Experts of a small language model: 12 layers, 62.2M parameters.
Below are experts of layer 3 (counted from 0) of a mixture-of-experts language model. Rows are named gate (a neuron's input weights, with its number), up (a neuron's input weights, with its number), down (a neuron's output weights, with its number) and show model dimensions 64-127. Each number is 500 + 50 x the weight over its row's rms, rounded and kept within 0 to 999. Numbers have three digits each.
Before each expert's rows: "mostly gets" lists some tokens that are sent to it at least half of the time. This comes from a sample of Wikipedia text that the model never trained on.

# expert 26
mostly gets: " an", " its", " New", " their", " three", " first"
gate0:537471466435463438500510520475492601467546503446516591432519443538500507493604530521561408492502602427549553498581503504453465556445550505601550498546564475467486475566511577583464425444439460
up0:483502495557544560527479432499487389522494516566476417547504503445514525484429521502438615537496387573459485496481532506520491413516487449326453484474450556552504518379504411416480519601566542
down0:559569339446427463502571536406559485414612495445583377600507587445549550482491583416528486485406463556515420513515542567561460417561542490535480479565582509516452512434502487551501525537432507
gate1:543580547533510497518446567499527521498434555538453428493471472485463486473495472442458529490591432446475460514612504484532476442592444543507567596481515436414570467381511493507494416573417439
up1:417564507532392474484439554607462406551536618408529448533511454554537474555531553548487574529551429436487503523590456418568449489477533545574550550448462470524534437478498515422565420508524537
down1:488531568599480544351461525513543492589492462487458478521523481557486429591490431468442513399483444429529548558531585493469468405504589566512548497499500501395623553543519468529503424556494514
gate2:441497401573526592486548506505496573545593488489543461547484519573549488427616576570505454570472480560560526461402438391512468543428453542496528554535457434566398572453443568577450508456467576
up2:518511579420505408509456516510531457461449456564462488458549533467445511528430466450493533490482483467475428474567590548517552492607516426529490443445442531398576445522531418457567488524535466
down2:531508455457497521539479487437498548485428544474510505495460511488555513460483595495564561534499481524507495513512465537430550499435568501560537509534450591514579538579480515494500471474557456
gate3:524525401493578534521560495504616463474511568487515583512424489477517491448517566516507441496496381436519544514430467438550469522506544546420451654511450514504522454512484543546490579542355544
up3:546507359474532519501510489572541480393515475442461437448374569623511486593605537490524461586477505478554457498428537427511518500512483527532435515527439537559520435609487473605430589509471589
down3:459484528519459564395577473510519501526491478459524513546568527563540440552446437508467432492488464463553522543560503479363493481645531592469429529497528452470450485536508478598502510525501478
gate4:465473507520525431474538613506384491464456384488526633536550544512456481558466522393466428451456499437507533459551454438592464595508441517426499529534551482476539550511509547528521422495502519
up4:432538522508420530444486480488518473500441553482445434495516412450438439404427514487455510458461426476490494495471542510516537405469471521493491535426472484527530519478560375449540425498493449
down4:573525407492398467438550520442585554422484477562452591501543489519469489514474577490473598443425488468507467503548500593626398515434552476509445525524542438474601592526525491551392494501512476
gate5:445482504481438529497351526600442573505594495535468515468517419509504502499479489583533591461540496453506508513629553606518408477504438474591485500620503518577512393517421503457498470455487567
up5:490499467487544433482516430471423443507569491539534441513532721490575528488465497423505534498555426575462485472442511450520551505559551477472458496481446452466386519476500449441535475579589436
down5:607456556487562613498529571500434546448601546516576401388511433405519500532452529466543586451522539452526411556613551467543401467562569523469565476551471582521545469540456575532509514508415458
gate6:440537487594460479461476457458475468553625502472434468489449500545530471492582549462428501502421423514478526471546427467535570410445455471524486478468461516448419484397468514504447451564591490
up6:431578457556446460456467507456485459555656504503419497460452561554498471499554523437419471502412427504472528433546424469506569391410460482508508460493489566497448440480452457435454433522615542
down6:492470512543539567278431487516453493562392404502512482541545512552454426584417453466459502516541528475474534470507568515565429423442522579499521500422615482439555526552502468436460557466502472
gate7:404547477424472512474555501502525448524521491516393545502506492498425531485532537518427469543548450443454423486371487609524467495570489508520547453505586504523534509553464506511421493550557668
up7:448476491498499448501491451514598470473541515548455495443472511613493557494539534539513512498529479400465515516500491438498482550505507527531518524521403526567455477490512454522467486539449519
down7:485482475585530466461529521510490494559478517534464432445486497434500557539447436518458513615585480523474538493589515480532413489538582517552524549458527612451421416478516463554490466463476445
gate8:530508464513589457493402640427489454500516416515589463442407335436471484516437459480574470439544495489511406474478519481497516462520563510638473513529513461458523449501516549547448522587483565
up8:496539486598592465514499620453497494518522465558510481483467359350453480513429506515590439428568518516489420508491515491520541469559576539568426506460539493480524502500530540492477510587420543
down8:518452495475475472369531492515514474475444498506452520571619520506432483517489502508581463458430499511505544531599514485464561500509526521479600445484519553424620643513424443481467512482484462
gate9:534513482521578536592523537469472465460591562491429448601426460481498563531530461523540542593450548471479424521498531418568463435460448456497402515556406454529511530534534524490500626516462448
up9:530542457524565598564491544441499456450518558451420468585436479477478561508526471509489525558466558516469411496497543439571451417490466480492395542603413520521473559498552543536546574519426450
down9:419493597489425469442552603499374513616607609549479555488393581472534433573473408473494427441488484595498511513532507480470530483507398549383550412521528474415530440443452470487393473505525499
gate10:550547512479430464520495442537482463593480575490523528511535557564514501505597540520448529556562476550525522547519433450432562542463459484487503398572493560473446530521359522492577507479483488
up10:520507416483422533514567540507549537470517472555487543532451546540492513426515483452565473470439558374480527369464511557609542458616479475505458557410478447482562428420543467541567439520546567
down10:516601414478617564493605380523435399540510512386372544482473467508505497444522490504565523512528521441466455491434427556473404511421477546462507466505676544536475464533539542528515500537469585
gate11:513474504441504497503586522558536555434508515447498493468449498560594476481598694447503451575467519493508483477546496455544440580516482436632509463565472505563527481407524524516441408530509582
up11:455534536543543517539439436399450483563504469554470500613568505436389556534369349567530535492565522479489466598465536537457539437483505526387466505380557421430503572582481411477509603456497429
down11:458513473479501593470490576504462530485509491546465484488458474446623595517420477482437620387513472594516422515527540458473439584519508574466505579593514495479513535489433601515440514542506520
gate12:539478632418455480530482586464530532494486511595548568392516423462425503596591531458522500448626547496559480494487475548574412433374468470583510513484502413511537576563475520448428511457523473
up12:492489376542551475498481419546508483551483461405481498592527597550555493410412505552510470522337491508444542486504520459415589555597489536458485519503526639502444443468476485528561518542458548
down12:553428420542506530606409485465510526489605583472501492452422496470457540464450501405488522519475521460582542520419443469570612455422491404565498535442473536508420418463593581519535483560510468
gate13:549511481492574512483535466510510440532384472531506493538575544504486484433593630516481523522466436472461425552498460437396442471504464492481486464509548500541493631462506447441497457444532566
up13:614594476425591458444510501511468454517416440436516453403469518497465474476599495490445492492547475468465433527492477464455440498485457455539390486521492510520506619460619543519530531552486535
down13:510525522477566493408468539476552523478402427658554461518550484464512449590510489522499416400556430540553412498575530453421400513447474538473509454406439551554540542490450480412476436529434456
gate14:517407524538533483585555568455551501500522610488588546485503421417529465465547489583496539539498468567515521511539544438512475582565476473540476494547512451545534470496551595515458462578577455
up14:451478545558422539512587612458519532459555550424474623450508494441490469450476491511458506502460519553467486482499486509509551507515527488499477538546529555485514540556554580525476460513625520
down14:485441492429480638578574489465527455405489449556534585420529426543489508403443492541450515525549490525535480570517434472504494499526552445493540456529448504624551519509511573540513429481488449
gate15:598543511569497455495454504512478464469614470499454478458368494528460492458448476487591579499537472503470508483413441412512493470481482453593574575466436580426424460494494583539515485506517546
up15:467420446523457446490499475600456541492471449530497488519521586493531530520564472522446488535485528472480504491565464548449546554556520450414474510563468449471525490467505551457539538477432414
down15:476549606421529522650521588447482464472424535534471435514409500455540606432503481551504486548562480507516492529414503487543613574541409542448466543493521504574463470507544517506542505421440502
gate16:587546456479484414521521501514496390473547546453516514499460503546560448408503502559517490482466408498424438430531417507486467533489487540576553506526540509502489454523512575484480506497520621
up16:472478459461607545481510461459467448468416510501445414560588560459468596570543418406453546611534427461499485450467529464527563475610524472426460485441389485530534519435589473511536553528503424
down16:505447568492449454687527503399471420500495439558477556484455444458467490448491546428479492427532495614453476507499489469520493455497524445545442464579501583490472532481470558452476486509471447
gate17:450496512557431515447435527432493497483501485514550478468512593584422482435533528438567506479446483517483588564395432438510544476464562462500443538415458564412507468402519455465495516507455570
up17:449498532551440558448436503409522457484482510531551506467506582548460466433513491471538510512413524507476610618379479478521488464459549479521476511432533560412533484403533423413480511536446555
down17:529558501522525528297466487435429522451515423551606501634483481578490463503470488481507441546524507534501509481506539570525469445502475455467462569440554597499519576499528451446474507454508420
gate18:452453463496524506591574468501526621564577547492510477535436481493491455451427562587628558617453464539469489486483478480437436531519413538549556547505451499577485516597540531554414450541499430
up18:426495425522513499589594504508500578553576585513521468538456434516531446438475533584627549597511433552448472485520457478427430521445373503550586490534426526597475492572522538567420463520509452
down18:373476502418492556508507475552531516420525501447526487485479506580428529560416497522493455371487488495573503493440562626521555509538459546530520465443536447522480578582607517465518522506538464
gate19:542508484539528463533434503529387511533542500437441456478483433451376565469456521567522511474487564459488494538577504374515514522581467517517488542489470543603456434473451556512489453535492483
up19:505520439466489480508443447494430446522448518466450498468502451539498557435484489432488505486487520546423403534526500501526573471442522479535457474503438557488486504545427600503526479513568529
down19:499505492567646383555446503492381455522466501544556503433472483483525545475460580580467588471585505478490482493547385549557502547556504500454535464553514573420406444489492502556484468476499483
gate20:493457458533496407495585471452437477504504486521480547428516543494472487425437532489532419479527442462438548479512561501524490499553549431455436561480469565528499543453515498504564483613508544
up20:531511531466506541505434542556593544473480489519488468608489417495497513560531421524471556510450573491528456516519440545429523488451453585502522450537478459456490496508479507459437531398467463
down20:456588533404508562646455571528512557493527517495443428525528552466532554436568494437526487554597480508514549492492410487485552540601462495494383538520520457555448442539578484544443549479485526
gate21:455529422358517518474463456414530413561430473428461591475450510373471527483451469453517488537583437457475455531491465521501528482495537507586437498512477509494556510486541524375487547517513504
up21:460518412397558489504457497468483399520452469441442503433445509362469575496457443453557498634557444494483452426498494495477497466448535434566490512498446550508579516457529577446507595546515504
down21:543358510442499419385435462520472490510570476560503563507446463547556508526499441483475433478491511545535503464456528590496471465481509391516521541544541512451493588410562505391475523516438498
gate22:584423552431510430584456458526421504462491516540535420476577462502432471568547468550499512567559531419553453543502491556520474574490462464550469520453487551545601529422543450531577500487488406
up22:427551468524496550416563543449618469480420465527475554518463527468542518459409507454493480451473468602442512453463562465457558448481543494540583485528494456475444514575439466451464464496528571
down22:589508383461539547557517407461559546473551587546554645475573517448460478468489559471570512499424440506495497528476512496525484537539505440512476501389521485584497398502464555386390469441537501
gate23:415489519470522488503480548426545452486534499574555499517539600519584507485447496444533493506504374418495627531477448495527571479465515583437534475451470461501508465604493529529484539527583500
up23:503524499517527533509457496506491481524380480483528578502564459484451485545530504515466490496517553596538480459551495419495456479413546476625434484625509528542495538538442476530643426467508475
down23:520536505546493500593503557511458482474510467497450500540525405547489608519537421470501506510478547502562471546474491494517466554480491509486483539518472472620503528480485485409540486480515508
gate24:524508386455582573525523493481483491431463536520562451482439519525422498519485468490513518600449534461590471487475525389577436513531456505514452541587482463540443557490548504517555489468441482
up24:422458513568425453433521460503515448494498462527442454559563605468525489467494521456484531378491411511365532433544465499395520466505454471382508465405507560534496471473477456510442466580549524
down24:611487482453575566529477415462478521521575466544546494556554427549429568498478470570524536453532522483531533461487497522502537475497470522604538541467489532590486458588543529504532588546496467
gate25:434460529453433540540527469457571458559532508557556517519524517457537474493517523407470543447498474460507479478420483564516500426542449506547491542516513450502490483525517482456433514449480492
up25:415475542430517511463456541469512454556532547531632528487462588511566524532522507380516528452494441504505447489462471538479526497579424474583590476565430516451446481524499515459478510475565493
down25:499479523521531599324510543536402516503443520510501560508494433536498490554479484480500535488560511458498509454458483508484499516508554589451579512535465531466441530459475615448395522488495457
gate26:494503495457471459491450523467554458542531595507552498496656466434490457419475460477487551505580504526440517576447550499505457475493540447525539523524447489457402517454531491472513443533568497
up26:466510523418466486496420431452436475472583473413491525558455545478498511486468482460510550420536524489492472493499582518569485439447507527512457543589443513480471389589487443406481539530483603
down26:486428533486496540572559573440495588473509514558472524484548491499557536492455509479522492503619512527510507516625543493503504485575509471431545513557530376552447552514452471525507460429464467
gate27:515477599450491443574556549474554516569572511427526450462539569437515514479555516458549525509569441471542521523569533551506471513535416456555453580556530384482483580534464494575581534572455492
up27:486496433531548558476438464521440523468511491621506512548467402550515487529463517555519549509378609511482440472455489442526552507506544508462574436441494591545526383514539493417427462434545485
down27:517445510478514560584447521513561516488477516537518450554506496485489561459437510433484531501576587432517480526513505501499549578582495432540516504479533561415457462536587471488544442492485452
gate28:504486506465408537493499561519517515525476529516525570524444575565478495449443571426515398556593482513536423510498446395566494475502468466497587560449433496539476522529560579582419516515554524
up28:536464542529407472500555588504509542568450516477455600500483552533462470408436555410527440550549509533523395541488475459527528459559459420522615537417424518516505589516553599552423530564562485
down28:511459480501541531434469447599540508555491515509563527407508486516446386505454469415547504496493533492513485532547527429490436486497573480495544533470507622434575477511422485497558519618518551
gate29:480523466467520439457434444445488407571531592352496487490440498490462552515614526513472447498562427517475432541599479456540498524483544514506462518473412500515452484504506541418498478488474538
up29:479536481482493412453412442503521422578503546488486507556450536479476527461595345443447433504556455492459485488587474507467501499464496534501490536465431536465501491482495535407484499535539632
down29:509435553497537475299410454513479518448522521537481566536652411588567465544485428431417429416466546473454487531522504579479463506490512519488538500474527571499545579447587513386484506443500544
gate30:571511509500494503510392567458565498486602460441464485574453550547515539519485567523431480497523458500531491484611522513427494432512552601511381519550526448502539493579462409390569428521502564
up30:457487398491508537482587460539423450489446537495510478394562450387465499475461439526557511537487518535516562455456511427559526602530477401554549456443463500501521490405558556617474506503523455
down30:482504494462526555652485500451546485473456425454489478464465532520511532382565535477491580633492522536472535485499355456580547581451507460562503427530514522561459412514497525524501506492523506
gate31:407484386491440457467560562501542473405524563432528473445514519561459419553494533529580549454582571565532532535433510558412481551531555465453510497498512485494415474497493532449506355541444603
up31:334490346492445421472531557563486471416584548397528468434514535560433442561493537586591535469566607535549551483494497478396556562510569438442480498462470506501348511432470501495481392532480559
down31:461544564508515599318508443518450453477476483518536430536556448484522433604490498532471522444525530483539543507557559508499473438466553603462490490430533496446434556411459550576486558537513545
gate32:399578529514446528515554524500609478403467421569365517508534542423485449467498498544570466530559517416510520589487499539518503555401559504483504523383509510467509492432468479483434471440509393
up32:543474509562471539516531493487458593479506481476490546471546571445528459498464477457425563459477509521510530476450523507548490513542519481499467505479516461474455562467538493438510440482420444
down32:537531556470540582691485516552434461536450500557531496460425530514512466433527503495546494491376503513541491569481485398599513441492473465459428520448471474556538547536511522444511494489482491
gate33:541541507441392491490469451448585466480434577615361526546501512448515483488479490512430451446502505532497490600403496519575411422589462523502358619500504483505560510500539489447520464441424409
up33:511460581463421463488464487484500440514525633452491470539450512530485538523505552364501400454436451509450468598482514491531501518528468471467469502521425572461527437533520503510525436491546550
down33:451503489596500446415452500489547562510539470471454534503519465433495495505479444475571485426537450560461540546443531589489466500410548476426480503504465556483518498429474554495518422494556442
gate34:501534571485442529540484538516497555564514508536596625529457476478517514496430470452437536569526537505556555524566503433531415456516449481479508479521483504590533535474562565606418518427493445
up34:542484503543423477538544522578516575508527543513558576504439497462545494496423512396463515536522502488506531562527505428508466478562417478471507466536489574595503540494484572595400530442479452
down34:440461517501485547461485523566403466474590557569597507551516488428444355522429508535560474513534504542543472484543547543495581507479545450518498477528433561485523488495469517449522516530488581
gate35:419559464508529501480476522470601451448479564412460535480600347489505513524569546447472517483381483437450569475551529469474577535476538539506541532475538450532537519497480406523545417423467523
up35:562490483518466489448510413497636548427493485437377523517379591611465477514436441506523554440482464455495467567467538576474555488502525533476515596447453467468495392427529429468420436448481490
down35:510549467523411564309538520494487548582447481509435518466478524520471495554479531425512515513541383533548465443527482579532520468461492593454507530487456527442575572539449484504522502480551457
gate36:498453479512515451468523504498501557462485514536485520531489504446499473495592463517510468549590391485532498534463505460514499534604551559493494514512503550567454424501488535495463476558504557
up36:484518550415515518535463465541493505536572495487519494502484505564476535560378610515495481461480520401466550466580505488537511506458501407494574485486493431537479417534572417488503538413508463
down36:456562483525517426509440493535509493483428594423528452610568494488492507471546576484549435534479565383415467453419455431549496545473543544505424527491504499530564452521511510470546423441521485
gate37:491433556549471438529516539483499520483474557403466535518481539506518445494548484494467589507517455435494593596512451505555481570551482584660441555457484475510536439480515419455482571604502542
up37:535518480448552521513519550501484528537522476565529448472559445428507553498460486528533444473466471553482404363481541457502562432472557459327554423530500553449443552456470585548482477436460407
down37:532499538506512473594568468441525478485461551504477454411493455522563516470560587578553434480564545511513488501582377392496496525529479490477553479554504555459540475567541575479438393524449436
gate38:460481474404472485523495506552493478527565505486474478618481648479431504537553450529500451586532416483550489372554504525514526501523421481481469481499509459499544515431449536553435581475451610
up38:448480467429479496534492532577482500510554493496475435570438620481437520556589443461483477529546425472543473388523491544553527461539388482468488469498484447479510527405441521556440583489463600
down38:509524543552558504473574572493386466587507494528465547581415495486475509587493501524532428403492464507497501617459545500480481497487420505401518412549594427543501551513487509496450446466500601
gate39:564502434477488478483457488605491547559526532497537444564486471543611464432534593444527583548401522495550556486480496542504523564538386489480515468507507454427573485554497520469494478499461559
up39:443439548608527444513532475492504505432454538478435527459582518441472513463512374581443440450541452485411466561511508459461476460472604553512514552484523514530475554468547500477530476585535522
down39:443424515445452476620468538448553491430531474518477560528493570441582614416498581543418453542513569536545547558509546429536458473497496489635449509529457493559558503531574502465597451514456504
gate40:470428511530450564535476560459586439502510574442465540524492468535478436458426503492505479448459493517528510545439419470383404451544474528430477597524451489491521487520529487444497400532574505
up40:451524579392579513495512482507422493486429426543556511520522527486530568595595471495453456501566492411489552470598560556666544541446516523541547379508558470521522472520444464578497585474464496
down40:491467606539554455693454503457558451484564567453482478526481401488499541446535593495490469523513434533482529540446356481574543524487519478560468462519423546616529416546472453523524451395536500
gate41:492421473419579474470448545441503507508594505532486516505535404505494541468502544571550456470495572473502568461523488471489516431515477509453553469565512498529463420450567468507430489557477481
up41:530512516493484560505523480504467485531499533484562456575521530503569507561539482430482559495437437486486479544522514486513480584469585537561504451554542498490503518592493456518526516400478573
down41:474516594510507475641477504553467494529497530500500522462457546478396472602525572482626546483429555512445526474509455430538502543455533463524503550464443451564554482573552540452441539527506551
gate42:508404393510558565491555512533491530580402512503575425450475501531574517430470547548515590471455446483470545535440439510538522447554483407452521511413458524552452568493598446524479403482441493
up42:478564583475426452523440454451522481445550471495416529554518486474426524567529459438467409537577573490549465486549593489453495542464521579582471529574544452462581444504409526469535583530596490
down42:436598563550521460543489454503517552515486485375476493459537516483574434472578494454505583571509545515423538542468501535498437489495562548534528565554509470486484525494520403501549540527569468
gate43:594485593441518573507556533431493530516444520512558429530558496487474464521569396414468495470559561434488447613528569514504407489434492510510510480542507465539524464534496572503544488532432467
up43:474496480510453508445555510494435411551566494490490512614492389554490477531582495483488439501535370397562501516563482500461490468497510488493504459526555461568497495506479589539495453439416465
down43:465526502529494503521524568535540561461383541537481486538585586439486509484408509472461484552533507491480507516562533481580576440526430468522500368461450513457511472451497510477393492499521480
gate44:467568444506450524517482583456576457533548514513517386494472485599539479498530628500512455435522484582489384495499503552457463556542561447566490620579515527530461462594520531534532493447430506
up44:528466527505566480506457460500464526419459512564449637494595543406388503472468429521477570543531510476527572572488494531545446442427444571444532446447572446488582584460480544440564505536589440
down44:430534530437521502600532466498529431507528479500571504452518432469505490442527478425502524616493497500491463481450495540513572498479476427518525488489555549560382430622505449513542560537499518
gate45:474550474514531464476447615510497421567517559457496483616508534604434476481516508460573550506430460455483533542493495483489647581448526457483391516479504468530496542578516511543512498522506535
up45:505401510565422523526613426531620606429443501481447508424573534456520414391539593490576528465538497524530495409499477554479504415584529520398522508496453589487469555578489478526479473529453453
down45:505534486507522550589513421545595431460542527535429550465435501584456478486489487540521445580504502583499496543448638559582499459505404469510570539510546486487526474569551485486555461573486550
gate46:421472504578547499538438474515492419543552517529485490506488510588408500514479511498494495443348525442539536555533507489491560470508461504456579498542458528555533540471545440521507528615400430
up46:405511500602543503538457487495492409567581524556515528540493507566423480536488507526504516419344535435506537555506482473505564472521487516475564476516482534522548548451538442499495503605417496
down46:505541501476461373409482453488529481487459452522573560588533465474541574481560331475429501391569439474490552530530502531481463500501509534428515582444467532547557503381505434461524520454492512
gate47:486476415462411451517528513517663445494502489431444494550545581606501489519504540421504418591550491519503480516436487503509443439441548486484413551494517491405509470409422537522542467560526485
up47:501490451503344458497507518503546396499481505432453514521528549558476494479516570413501462555542503533522525467457441504526418448488574525459417571501574443411522451350426478518527453586477511
down47:447557584553438533427495525470466483554538460510483507520462510492473430641489411532565584397504425487546544520516590550517446516508492544474520445471514416459498549550421513428495452504518548